config.toml
d_expert = 96
moe_layers = [0, 1, 2, 3, 4, 5, 6, 7, 8]
lr_router = 0.00059
dataset = "wikipedia_en"
Below are experts of layer 6 (counted from 0) of a mixture-of-experts language model. Rows are named router (the router's row for the expert), down (a neuron's output weights, with its number) and show model dimensions 200-239. Each number is 128 + 32 x the weight over its row's rms, rounded and kept within 0 to 255. Numbers have three digits each.
Before each expert's rows: a language model's description of what the expert responds to. This comes from a sample of Wikipedia text that the model never trained on.

# expert 28
What it handles: Single capital letters inside acronyms and codes, often in parentheses or lists, such as IHEC, LMS, ALDS, DST, FIFA.
router:148126181170089082132112126145126135112122163128075102183125121140118033149087145170032087187151110097111117130125107175
down0:099148116104149131114107100094137154155146110057120124096025139104137107153070135104146098141151103105133125137159187163
down1:070051139112100169174143101135110077173114179093149075158087162114131143154150085127166148116122130073143143131112112167
down2:090130115161169065151130108125191163150170071169156147140141138171110144073140106151130131165083169137069173138162156121
down3:115133114069094158105134151159065109026140125072082113170148123160103124108112134153052144135082113161097052142075195093
down4:108143082107105143086128132096166144144146144134118088164147151099083133068122155110140153163122071126113078125127102115
down5:116121069137162106160122140168123096150132162116114129114158086105171121077122107145111096067116112145071117203115104164
down6:060124122151051163110047164145105106112127135179114106120143081161128142064109133139190144104117117144172126092094120168
down7:218100082120142172101146160152140077101138136151151087055091116084062057154145111096101124118135118110072166158075133061
down8:086121155150124128161106160092102134105127129097095139104118200080195088098121139131182051098166131104130125139153095119
down9:127134129131135137179121127137200066096097142101178110215080125079148067131145100136045121115184138143156115202122123062
down10:173112133156065047160096083103110116106120116169111101144102069117119103115119156110171115133139109110121132100103125201
down11:116113100209174125091140180122170118177124143117139106129122123124166099144088118145120087146105106159177101119106130114
down12:120132156095100113104122165012139141128076078115113134119111147144162103146120091145166117115143182128131183181143076113
down13:191134100154122146097072115175150211095161120140120167114105130096132111162094106153098157100081092181134141134147137150
down14:130118132187085155123169081105156104166134142107158118124076124108118161178080114191140193113141102079125157152158160128
down15:119149179141117118079157100100106167129127084123116101112096119161151155090131137143068148139111134136073101084135059145
down16:152144109133201142120092118135110143132148173092162107081138129126082090158070170107121105125192120116153139094103153102
down17:108130165144099157065124147144137146121148142138104110142129138125088117075151015127117209151131066109158147124066180070
down18:161156120121131130163176133110093119102162156127175052109198124116160143205135096144055125134157103146179122175147102070
down19:128122100154157100121103129153104161150118141110134159088125116133141120130167123155166123139108099182135130109171125129
down20:147124144155079105110097164137113175167080107087101131086119105067131133181138123184159131079159149057124106095065077189
down21:120134149138095172171166157126139159123131130162147180199167169133114127162102170122091131095142157181125177179152094155
down22:129087071118144176114087132129132156116139133060111118194051158150131124146125150143192192091128147069107159115154167122

# expert 25
What it handles: Middle pieces like re, ci, fe inside words such as sc(re)en, prin(ci)pal, Pro(fe)ssor, plus quantifiers all, some, most, every.
router:087176121110142113136147100149124176136169163168129122197155096123057094135058088245067104162130140111100166089012077092
down0:180056187110117138188104096099124154111171121106167135093149122140166158142118159233064104113160090097141109113156118126
down1:098069136127156131137164102110126114069100075118154110194129069144127147154107102134122120094135048130139089076133145099
down2:123079176136095175138145100110123078143091148152130112172152115155085119150085088159161131127206093085115114141145181163
down3:140110065142152116096150099062173133164151157222158147104127132100143159110102144135158119107153068134144145143093165130
down4:131177118080193077107113105108159113120119171154171173116079154131130110161087119184171079106108159112148175121129158158
down5:157069140161114106131135170140145058148156145135179139134186126136189168116163130147127102105167142111129152136123114090
down6:175079168169152106157156143109116137089161123140107132115093120119181123141087094107125040132128140147132148101111098086
down7:158095156119112072198164137083134129103087137089127111134147120178102181070111162173145177111077124118146138084111122151
down8:160125138103151120177149130098117133156087121076076152104106158109187100095109114087126135107173103127102122112140102129
down9:140098143132119158099179105092091189153128187160120128139119121074138091040144176153142083143129163145108087148109080115
down10:151100116053087134140140129127121145106140137124093107078116100132073111168116142117125094130117116147103112104159110130
down11:130132141082138076082121099086122066138061148157106133147206182147101172192065146102138162148161142086125100139028138160
down12:215115150172142110152164134172124148144110139114085121146096089063109119069151147117165112105123174099170156158180099067
down13:130119158114087102133076125117092096013158112134052133126136107149151077135108124135125159095097093167140107136148131140
down14:129124107082175121116129123089124137144107118173078079149130198108153117121135146136081090156082109152216100117093185192
down15:160169066124115160133121125175168141144158149109168083159100135150101127128148150121153092154110120107122137150149125078
down16:124136135134195092181128118141087158139147168119119133072110109110140133146105156132177102134138171127106156055124110116
down17:093137071129135115141196088122134169133063107171026113103140196128137102113143098094105154130088107130176170151150146081
down18:176138127101122101160149111108142136097116137165098112098141115137128122093126103185118133130134168113122179092139123167
down19:122124155134170145152122052127123173124137166089168074143135131045154159134117155119128147173126122116135138137102137098
down20:151121113106146079051164088084099143121100127126175138153146159096157131119121104134133146149116143097136141140038152110
down21:122172149104143114171099159139169167165139129101117130145145131112190076082130109110049050108126146133201095116119183081
down22:141162124039190154118120138101112103109053147124155110201109126155175129075113125105106113201142074119134132112149098121

# expert 9
What it handles: Line breaks and list dashes in infobox-style lists, table rule rows, and word-initial capitals or prefixes like A, Al, un, sub.
router:155214164165141058110173125166155199109131183129104103181122130129095128135080097193116140095173114075176131095124083152
down0:151127130094138107140096130114133135145102141164136051073138157134119103104146136147096105104146208143152146188090113107
down1:117080153118141120070140087213121117113145148148089093142084149098133138167117098123163150195154110087145193136162148155
down2:125119106159058116119143099113144150115089128147132081153080149135132104145162158092185132087133112140096134137140112110
down3:121101144142135183198144175193121182156079153132145143064086079148111185058071142112061098084075130156128148195166162098
down4:171132133127126113096109123142130095099075132173156193133084171104167029132115079156083153168135101109099098182130137147
down5:143133066093128123116121072110058162063085121110112081122187164148108156152105142127122124180096089158196143056124162116
down6:104131142115158126142152159129137125097184205073107087114028130119103121122119149125139056158155142141170137068118110177
down7:120156118152132114120098127110137111162135165161151113153156137120157167108098140133097161159137065079126084126120129113
down8:193140134215128118126131145091099144112120177137133173131129135057136119112093166173170129103188175133120095138112140093
down9:112126070111162164041094139145163138150070095132146119145058111118115123091168140184078072084144109178122137048134081167
down10:171130135052156126144142148131140181117121091158073134195115124109141064118171226097147118159099149110105142135184115110
down11:118158126108104134156130119095129130128124166106193120176130140103129100107114186041120113148173107117100137133170100164
down12:183185159099095158224117143122107128176159163122128205121181156077138155133142090143163191134110092167138105151129108151
down13:092111133155125161145125127116133153088113137173133191118100156182160110130145131160116178099129147155128115125146126135
down14:194144095109160093106134096102143128107044135193140145108146129180072178108136101113158119130149143157120162126125102119
down15:085122145124154105133194157156132157096080155134137135150111100161162101202164096100173122126120139145202157098167107117
down16:120135096129175164066125157090193125152128119110108116160149090177186158110088114139123147071126103150135110103181123164
down17:137164080142094122079132080095164156120135169128064167137127160127135127117104127089119097063079111119127142147126121150
down18:078130106132101102087136112128096168123071130109114161135180124110160164129186128157089119161120100149167135144163116158
down19:117059109078139138080144148153135127141082144159178166092118114086161135084063129135156076117079127112148114120095131078
down20:128143119186110154167202107160161120128105123156125087147120102176057109090076092140140122143104138111119132105102056143
down21:168126162121168151127108114154106146152160109086084137101096199131099103088107109122101091087175075152132151102147148079
down22:164096177170104136132118073119181115100084125131147159184138137152130189104093142118149117147119108097121112086141149092

# expert 31
What it handles: Single inner letters like n, s, h in names, plus byte pieces of non-Latin scripts and numbered-list periods, such as Li(n)da, P(h)D.
router:108163114121102117082103089180121228150109196149101090175149178139071103163128103144101116151081134127097163135168072107
down0:102116153199079086161149138162110068126144096121120172143143111128161131126070181083122071119172079153142163108201125163
down1:141166120103140148087113149153118142182141083098109140185157149095133123174111096124139066135096138147188111114185083166
down2:150094105128140148091163164101116209094147133151107184251173087142144165103101102133142108176161089140124137135085151131
down3:134152119177116126054162119155131188066143125122135093154165098080139146144140128118116146107088107152108165098119164160
down4:134077125178086080134090102069098066077117163153115148064127026145183087113141190157152158125181076148130152144076162124
down5:092137160177113145098165135130149154158066184162168124196146156119145165138101111131179141189157154162189082121123120186
down6:126091086112164148080109126158161147161142149144086129255151101191104141100109159174118114120091137196142190149136142190
down7:144066113074107046097152157173113145067149101105099146138170137140128142190117090117139069128106130127143132156113151087
down8:123108090134159059126123083143128156081160155101148180137085128113103159130156112167193148107125134096079090115107133140
down9:154112141177143161139140100135116186150128090128112112141179123117134135091158182100154112126145157140130152067096083196
down10:130150107046131142107109125118184164134084135091173118111143159139062131158138137117157221114168078112119143119141108184
down11:113134144086086157085197147148143148081135125163130166043129189098108147093114185167227073120137183119121137135098085189
down12:171110197137087152104091152083157091119151109126205082151107123092126124112209107139125127106193141140143171113052133173
down13:118093165073084105176126170150100089153106110083142139047071066152140185148119098101121144118116176131167087126148153155
down14:174113136095158206140057179140120049140141111097078122099101149146084138130144161087199172148213116103137089115131040102
down15:138106083096100085170162135109119162096181149103148136091104107128064116180146086174161139153122164096111107121145102100
down16:074085142117171109092115097113159132173089087085102093148108169113097109128103147140178099091192154060135140151156135150
down17:105093123099160112115204130119121164135104098120148139141105143196142126119098169112144158152106150149107209078163118086
down18:083098112136164140123159111144142141092123070149090115144124109136123133107170114137105117109110104081153161102114126066
down19:090150085117170124111148169090123133119163113033112126152081129131096084100119168128112102186136097157129145139152115078
down20:166109153154032140078108133167063124168188068123093163120141166117131165086122054119123115102134150157140115109177139114
down21:095083154157194163135138092131054065157106147143062104085110088127119143125173137156115181143114113160148150144037144158
down22:114174160110151149183156152122097102107114172146116096159168106124103078110117166124194108165145117128133128103053150114

# expert 18
What it handles: Pipes, line breaks and row rules in sports and results tables full of numbers, such as 6 | 12 |, )|, ---|---|.
router:131147154121129095086095106159132164073146155163052131212126161157083114140093109146079137173105131062190197128096082179
down0:097114094160126154080109181122119142112108143106133149082121113119113143161140143100144120110143086116130073101111165171
down1:126171147092170137195120127158139108171165102073148125175139160131187184105141091204232101149119146074092091144147183071
down2:112061165141138174092082137121110171165148127156134105162160140105167135152096100109122133085136146162041146189120066057
down3:123167162208151113095141153115190138118129163135137158139122106143133133120150135102120175107115178076098138090162214138
down4:095089063140098106060133081149128147117182143109089049148109108107117050177120130081147176142102120122122074183143169110
down5:205179177150152117137087143169179217128167078119146103102057066133105141131086167108182068097123146116133186090151132103
down6:134077133175111119218107178149115152150150130084113185105092141169141128120115129115084168151139152126096154149078108184
down7:113128156151173136116172064132151147098151111116172064139143156063166134144124104160145142092136150106158127128133139088
down8:117130158171128098123117141091112118170186130102118150118165158093114127144131217136074164150127100027113107127184155127
down9:112086106086104132105122132157141157109095133123159176123178115116137129103140145146100121132106167145081067116145131121
down10:160094175125124065142114099125143150121140152145126119073116099083129104122159053161129142132127173072106145108131101163
down11:148050100114130012164154151120110100130097183150098104056183207123140133076176060155153157124092173123110095120129155164
down12:216113095094156098153190114111090150099163130139150097127166141103126149113103118162103115123144191063071139134097177180
down13:167129083133115113166065118141113130079109071163146147125078141115177124145197183099109101072221156166185165140186129109
down14:082119132123214122099031112141128126231085180145166117179123115152129067141142153148157130104155114114135124117095148155
down15:153090126106166123116077163094088168118148129080162108132158147119118077136133082136131162057149149150156165143096128139
down16:160163173125164150118104132133159081107156105120185155092056114088138194156132148147198123110078125130148158175114122098
down17:113065124126154117111114136152189103124153141168131027171144147123079134089165112068075126132094112110071155089096147114
down18:184204116178094139120056069128139159121147123124154129127133093115131065143130126124149131163153164158102120087115169158
down19:098054017152102088106138140145144116141200119072132173191105135084128099136119122101144093122099159133150117130176131143
down20:143136174125164090146101139106077129129103104123149187083164109153155086155141184160143118168131141185148108172146131102
down21:111135139168163127060150113138065145102088153149135073172129110083182109136161121098120067161171159126133119079141116130
down22:130120081145046107115113126167134142157113162125153067136154109181128150114123164108128148122105154080108192119143112171

# expert 26
What it handles: The plural or final -s piece closing a noun, as in division-s, guitar-s, operation-s, plus endings like -es, -ities and words like people, women.
router:131179145091125080067096112182116182137159161151069119173128139161107097122109113160097116123147089099131163150112110140
down0:113109105072119144135136090162135137136102098139165131152167154084137190122128144212134134153159178085080158066203143130
down1:182145115092109167157100144140123182162162064111127143134128112120184122048147145094064143132164125163104170075140129202
down2:131088146174139158183098128096131051124122107153130152162135094078146144083125061080112143132130131098133110118165112099
down3:138121151149169143120120157137076158136194190080139051130079152114118143151141131120120126137126151149100116151145147070
down4:089119155139107077177116175043172099086115127106147223146083153095078049158060159189113112128111141101088131140117073124
down5:129130113145099130160131149118145160100123158130169119230133131169123103118164128143139139105146139109132121189124136157
down6:151159160150150110152085103124125101113121150135081152129079098101120131171129152080151166172171061180162117137157133124
down7:181078173142086115182153080106139118095212160114125166155149138115147123128099072158155148097105155112113119102192099129
down8:118118153126128165122109133116112130078172125123068160106113135120104108117162060091163137147139103126132132100129098140
down9:124101196136088116126128154081143128168119178101144166156116105134170089158129091118108176086090129125071123098141121187
down10:168147096058127126140136191088140115120117105123133114121104108103182139142096122142118130119158113089130168093104138129
down11:120145138119139120118128076151118107136158140129091117157114107171184120158118135145157207143047081144075110116137098102
down12:182169133122142158212159153136070132115122143126139139100208137132140138174108112153065142140111168166171106116104196079
down13:137117076178144123135125088078106098078163135166148162143071104201143136132047133133078109160114164090127140167093148193
down14:170100137122113124085071194125104121118080108108117118148127132106125134085176141142100100084118106133173120098097094105
down15:154126078168078154111128150108158125143170198101134152134216126161090146138110124125104150119189106187197128136138114102
down16:099165156144169110131167120121105106042093115106137134164200139126151127143089182147143159106148125073151124123135115225
down17:117130135189145163119175123124074224120147158101096124076123129119173130135154132146125139087140129092117141114124166096
down18:194096131118136141206174134079157115141133080145122150198088111143118100126105145135140136099146094146176140126196105151
down19:066123162067181114122103153146138132157120143141119189161107077107095117168108119097150044157106090078117181114139203178
down20:108196116128107166107151103170139133154128172115100081128107142095138135102126112137145162112053128117076145126133179094
down21:121157097192140133130168108131086115122143120115141073099120147107112101139227101098092125152103122162098160178160143130
down22:175081170099071154107078125078125140146132148037128171194159134074172108177133131117063105140149127149148164147153115152

# expert 11
What it handles: Short vowel-ending syllables like la, ra, ma, o inside foreign, often Spanish or Japanese, names and words, e.g. Gla-snow, Ta-ba-sco.
router:157129109137134095128089081150122147089100156119123099185099143113101110150083063165087110149147088109158154104053114150
down0:156214126113111144129114099098125097152138114106127107199131138149151161112141092160099172154110179149118108117117087077
down1:132148160143115162111105170138168169180149093181082167165141115137163135112126081125178085115079129098130172109123103180
down2:137112158149052144115138104123089144172107146151100140159144108169150150098137140061086093131152136096117158151060138084
down3:127160125150061137161142097126117158163180175094169143097139183110099106152171141173094164077132120131164184112112157107
down4:119142147162114187077201186131110141071120118097076112130137127123121098130118142080116042164137110134100107112130149121
down5:103107133110109171149107112151123156160151099143067134194192093156131109149117134128160201038075102107166157138145154093
down6:146156138143130138167144093144206128042161102098124131153170061113140115113088118169186104164121147113131181161147108116
down7:172119153118099096124173075097097090155104160124146086133173147121139092134147203128094190148124141181116142113178129056
down8:127165108114103094146129129114102105215148107086072070069081055079162167145131170176202140108171195151151113097149095080
down9:136115090167126120081093153115161120170098088140132041112098126151159194112127126117143129097083156111135173144076143150
down10:130062105118171121173149116144154120122183117129114196152118133129128163123135133178103130162089158124126143152131121122
down11:158132181136101094073144136164173172130138123109181182065170088133097113178115120104139192156139109167101124118169129109
down12:115153126118117167130133055186106131130150086176104104121182110140117114145167094147143125150100147145118104118130129086
down13:146125118151095100169071111113115149163155071099107123182101121101174094138117166172128119152116156168062116145181144188
down14:106169083075097108174106090129150105135116177107169131151123153129107111134110090170150117111132111169115096111108158177
down15:168113076152066169074100086151171148118133091140160182111095136132101098094153167124098153122137121215089110115165194152
down16:147083154154136090134107132134127141107235115161199117086154153151125149130169132122166135125126160170098192194093116137
down17:140136123163124132164121090115142171114132126114157172144120161088143157153097063144107121096080110083087131079165091151
down18:151128094155112074138171095087142159132148164105121128095129058116132138151187152158131119108187182142186086139073146140
down19:164085185123095172147097127135151136144163122117155135138078130098117056159089079120128109126128138145146133131104145091
down20:080100129146131136158056129091163077157121100111132138118094163150138076119184155136089154170138121114159115216155140133
down21:089137066093135129137113128136088128110149083133125089115169106117140081104220075075109115193082138121140086141128111184
down22:123131163191110153110102125115118143185143088138084131105121113163143125151150152131158074126171121161151161138104139108

# expert 17
What it handles: One- or two-letter opening pieces of a word after a space, like f, F, st, c, b, He, as in f-undraising, St-ade, ce-remonial.
router:119162192137095158119106124173133143097159132131079124188074189183129097107071151202092121162100132071093131122178102139
down0:145101129075159123156088062165079087128122117154110179110131180137143108160157070166091158090143150098174143124145108150
down1:093149115135171102096102107149119108137102115113116105160133155110117177120161098120121071165113155101101079136143118127
down2:125116075094128139131149131142103167054117134143121170147117171130145050126147128203173115078155066145093118084102133094
down3:104090133111165147104085097134093088156151117144144074151112118135162122125129109165145141153121121146089144177153097158
down4:177129082120136101121128091135107121142128113121098172143136120117114116163085111145095160150123090128083148141144118081
down5:133126110083144122143111164119114134147112117144125090073152145121106048171138096144121148094128164136150175104121125124
down6:077177107212121161133120123153075136181077173102106070187119166129142158057140122097106108083111094130129143111145139083
down7:118085106128126135148136103132225152170235172132096065126140059092128071073092121099124159100135122126098075142151168153
down8:080161170123118194123154165098152097073128166137104224069159111134093103133123116052116067096104141104084130167165085166
down9:114099130157145167183127120156113132128078182110105130093091123112127136114114121062125122088156094044152171124127126068
down10:093136134127142146134107154159097096131186183148144086143103112121117153119139116161161116108133113171108155072146139168
down11:071060146114169090137125101109214138105176100152105109125139083145130131116073142179125125133092132115112109123076110174
down12:100172126147136135144112141096109119164078076104116140083059076128142153135121115105117100164160074119127136124112124116
down13:105157119114113148080083194100145108088091136128175070101134150140152124134105115113164161158098108154111162155115088106
down14:095136056156091135143164143046093110143109158068146109180190176081135148151157121120122106074142107076157138141073115143
down15:093166140210117106127151132183063135100144089065072132102169145102118137068132072114164086130133064143184125102043157130
down16:097087160153131144096145143125155170097116098112118102101120168106110126120059130111118081126105163136117147148155152119
down17:128111094154104069089143080125118134141190151180091108135186159142078095169123110107118180138184081147124074080122159143
down18:062127083115084145134175130157142127144087146095126133101178196126123119174172165155158109110130105117121119119137199134
down19:162087133130145212099126170118074129125096086123051061102159173082134122153132164104116114124122113073087113231103132133
down20:182119131134169096117145189110104113160164133139174145175109120180183142116091137157087122141133113130164126106140145171
down21:152141036165113141112108051113077137084158132146110125117115111128146104130109107127167139138125078117164144120091135133
down22:161085128127091161122113138168111180183255149130114108091102116130089128117128134132079149109139121101204133109153138172

# expert 0
What it handles: Number tokens and digits in statistics, scores and measurements, often inside table cells, such as 5 km, 65 years, 0.
router:137144133160115059081121142135132140140114147116082158210094127159139070160132106159066115135080114115106138101124105130
down0:192149103138121115113089093150160125107136129107114040094190137118148134160022136134184098156128096112105123181182120186
down1:102147172120093061141183141061093129078093123108113179118120172123126123179156087157090104128137110104140145138168115046
down2:177090134139091123121219138107121113108160113101129145135111101170114128108128106161106122138107132125083128149129149107
down3:104165121112084181104142116083133145158178085145196136050132203149105110180196148159131124086123094075158170167126118135
down4:108098164113125080071113076115150165129129159119146093145157111097150184172117072059132135106053085201092140134137062103
down5:101082108145140131134086074139137152085099171197120083073122171147074159119120112119111070157142114165123177169173147182
down6:126095131129124130134147123096175130108114181108075170132105143158078186146130145098120135141039128132147149150127119171
down7:151057113134149117156186128117105128108118118121141111184100136068151151138137115090117064130152130158170122157160176131
down8:116076100114131126102115069106111166129135162154084157121115094123132133160112078154120175081128174125098086146112124085
down9:106124154122138107122176168130103100085108119154128091138137146132134126159156111127182102167146100164137174192053127090
down10:083119094136125143129114152221207121113123121149080130130095146058146112151157110071129106055108142165172146146115085058
down11:140144178105106122077171183140129062147159109115116144060106115111143147118120165111159132104154152139143144109128088076
down12:144087129142161100107126106101146123147166072162122134142154161125090134108173169170114066121169124095119136090161109159
down13:137176131075152142158131082145176170140138149191122087085122138135129163074128065133137114148137099136150134163110125165
down14:070225138139119126163121120159126103166130128111110093162151123118091099110103159126182161133080075156067105043146111143
down15:096109095185185162166114171099167175118115115129140135119127109168153150137093131134150052129106108134149139142095134068
down16:147155151127073110106120104089185136101148152072097095092120080152111158150108123094168073120153078139105093210101135147
down17:083141198219087135142197135166108120101181056120082154135148177151161157151137151082134186162144117114109126169146151171
down18:107182114081123083120143093107182158168134124191153117125101103174125092161114142158119166099133135120167097197095194167
down19:170129159145121084147111126126086114121174113140097160156134160090098170117136111159159120126137147131129098099172181158
down20:144109148102143149139065080157123157124146070092162096110159154124159098159169107066127106064140087089115159142140120133
down21:144109100119110174145168132113133097164141115115176120123120153099114081131114121127162171113130126102096101138167116116
down22:166092116169199056118186132069117111080097153121107080143068125109138172160093099147078120122170085119134113164127121187

# expert 5
What it handles: Line breaks and periods that close sentences or come before == section headings, plus clause openers like when, where, because, However.
router:150191128149117131099094133166138145157143149149038100162159126171125106133094093145046085156197129085111167135097092111
down0:091121158134065184104112095105109137144113134154086166165126143117171147152101091142152122137088158124172130143164129164
down1:175156126094097134145098141109155144108142137158152157171121151122145129159154185127153132107112106088201154146119184089
down2:128106073141152149133152105159110182133158168077060158105113100125100071128062114137142096134115104170148085134082141119
down3:094127129172189129150107156107103092123105136104102172148148177110090125147133103127160085164129127174125148080099082088
down4:107098083065144063156180163154175070188167180142153131128117117135124108058158123132114101202180133056119096109089104133
down5:177125074144183090123101178107084140103114097167122130135106134087140153140100105115113062075167132113149120122115160121
down6:187153150127080137096133181174163078142140118148132106118148140215149159109156136118139150183194186117124171084182114113
down7:134157142143094120094155135129128158071117208149154112200096106167130089094158197170158121087135134132097145130176159150
down8:141146153147073116104110097149109133157157152113194161128103097125061100118133131132119163123114147081145095062098127115
down9:111135123142122181144171182083130109109145079113165176081099140119082126110131076102110114117164109115153124146106078124
down10:098104107196110100161090164083135127116108125145140087125116055107155104132174170179148183078176076114093144126115145127
down11:124157106169075092088093130117111076068131113139098186157127110080182119165116096088195126103125125095145115096155145117
down12:130151100142146110108109106150143103197150137111089152159088141142096158112126157107122173201032083196109164135137123152
down13:121159083144115042158099105121124207092128122132163127184140155104156115123183084148130168141137125128168120128070166077
down14:200119160174131115088185209088091169093099112088145114159127116149091144110142105103063073160153095077170156136119114123
down15:133147118108195101143085128181143144124086060124115103141129115134125131130165132094115147115149196119152065173109144091
down16:144096152116098118171079119080117144137104096115141105068176126130098105155123130106096126121129133179133177091149067170
down17:138096127158143132108139142101142108162164134092163124106104155108163139123192163139096115145130075099151078203086090150
down18:143119105153071141174159130153150119150151111089097138161131163143124119196079218148113200183102152181130149110179163125
down19:117133150142087080160131082130148133147057161103106179126116188120099129148153050071119077128116114204114104178154099141
down20:165118146105114136145138180165118121104094135146107204095169123120176119147169102103169149136125149161146151104133114122
down21:122146139186131149097108183154131105117151103142123149197123158137158139127149082134133052154133165130146122130117113142
down22:101105199149144061165102129101148112144127138133117135094099133126094158064122065119089167158155090167132155100176126153

# expert 16
What it handles: Final syllables of surnames and given names, plus common first names, such as Brand(on), Donn(y), Renac(ci), William, James.
router:155187169148061101141108107147111136087150169126128128161105156166122079155113120165082116158133111097152116172113081131
down0:159130168194104203181143171108118158061138115127116145047062111086133128111141153118155121191107095186105081125110093126
down1:138109177164177159117151136121142115182144181105061106096145102139100104159161160112120077104117102120134084067051118074
down2:107144054125138101118117156165146130126139127082131106164110232152152073149096164127132102062077130130135087166141108025
down3:093136120163060136087115158152131140089151100118146162105146103098147132130164103146107117122081117155140143154139117097
down4:190126160108154079164126195133146104087169067135153131115146079158119112118121064060117152170160150103134144126118113138
down5:169106075098091086091153108153091094158120174060129154109134146144109116113141083188159160097139150166179102158106165172
down6:089126116150104124143072131140163104123106126113142088221097105134123072151057158163177135164206148119104149089139149172
down7:108111106142149184093090141186135051159122141157112111129137107115127132108145115070116111182131099143130097153100072133
down8:102137063138153154114170153109156159151131090119122144207172058130104131144144086092171187119115111119075110121094158124
down9:110148109120115111143109062137133179117158088155139161152158101091064146111104132172101189096167195118156122132184159157
down10:143148098129144156120105104104129189155084136119151126140179107116140101165117128175127164163154145146146093168144167168
down11:125141094156145142144107106171173122144132141118109103136152169197149113153141133120069138097114175122107083205189116106
down12:132216082130219166161179081129084175139105152090121112103212119151115157118159133133151113070119182117143129130138146105
down13:124095088143177102123135114091112151134151181133119117120156147150104077092126146181122105128089195097119180163183160127
down14:112119125151115161110104194124146088176099065095152146112100123139156157134162102109159170135200104126162098155129098170
down15:103087102123130156119107099178174134197120162149128108196152097175205121127074110142090083090093093166163130051158089238
down16:162183158109167129123144071168122153156096162093196126105158104165135126131148124142091093061111144154108127054112094116
down17:108096133144143124142150139111074095095159108154109058197193162096110109100117162158132196156088151095107100162101077066
down18:174121146138118167143120108086151098151165143148132108128145120127118094138088126140160247137109064087113127134142157159
down19:106134134089134145163084182143181099111122167098103080096133136133142113127145085142090117121118105131126126170146086130
down20:165119087184070126117142092135132115133105117089087092151118158165135144122101073145201109110103107092132122087140163107
down21:131075155115117069086149114150194085132183128170169132097089164167139136074083162093151138073129104101121116159097124111
down22:149113135132170119157109156122152129117184107168136097156103142109114121152140178116182049136204115101117098137108116177

# expert 12
What it handles: Pipe separators, colons, semicolons and closing parentheses between fields in tables, infoboxes and lists, such as Team |, ChemSpider:, Briere;.
router:134147160107082105116075128176079136081112162138093087179139133126114142159079060175130102169129086116088170131124099127
down0:123139131185170103153140086164158131115088172155139129071107121158121106088172148134187170197126077184097132141175122123
down1:075089132162130149168091142163139146091104160197126081124149155131179097165131146142144171126066183144073085100091101180
down2:126054138085156133126100089126156100120130086121062119094133134092141161144151120141112115115099108111094164119114144115
down3:112194148077092155076100062083109179128126155147112100163137173074118054128136117144173181149113110089149119170143144149
down4:112124113162167146147153137130126065043120173123117180111099135142152168136179124121138117081141094160135121120116132103
down5:089188107047124114126116135119069123080137131181180133078146115149168132202172130115133094124109148111182185080101136100
down6:160120038094166131015138139082146093058112102126142127189097150122122083084170109085042134094153136183080160122197078155
down7:207129179109125090132153138109108186129098141126121141122154133128137136155141141051144165119076126133137098151088122124
down8:157109140159120062146107101154113138114134145132183122158089129104152092147090133125114146126104165100121101129127128115
down9:148078137139138121180111140134125107093135166123107117161119144170153132114139138106165088101125100150160149125133142090
down10:123150133134080135123083089065094124164128083097167093173090148084106127093130139131133120115090113116146126144159145084
down11:172056127139116146123137116120166161134120102103131179063145200083163165129097152110095096123183114112155132112054166101
down12:161079173045134086117095109153190098112072088172049074132115137135146156107118112107130104204143108108170125120125123120
down13:141131106117137135108113145142174185113090121147123144182138130091139156090099110186116090141135082186067135171160109109
down14:099097118131100153166135125167120096086170011100126104121118095134131164119121119158117123133154148124171204126148157075
down15:114135121178135099162141074160125126137097128091120125126184161172144183074173116110108171091086120062144121128140117096
down16:128195141092100147094117170128155115114153085114129115082070121037161151063099066060161161145112172087126142188135122164
down17:139119084171071151094105119118083098177121148106146152124148152129110167124115136142175087143163199113071152114121111128
down18:119176120081150080079141133147154139147160116121120128161146194082109143148083135172129117127125142125138094086087186104
down19:194113188117106113136110103074152078091188086126115129144164092149131157064139115107140083147151153129156116113118169164
down20:123114157165164110105100077144124143140139119083155165049117065112064148100115150107079165091155029123181173131136203059
down21:140148099197135155138104131145100139143112097112137164147125110124142138152096145123156146172165122133144145188188096153
down22:139051146099135132082116139114130176118067078147173166147126147150084104152149112164141100083112140112092112109118111151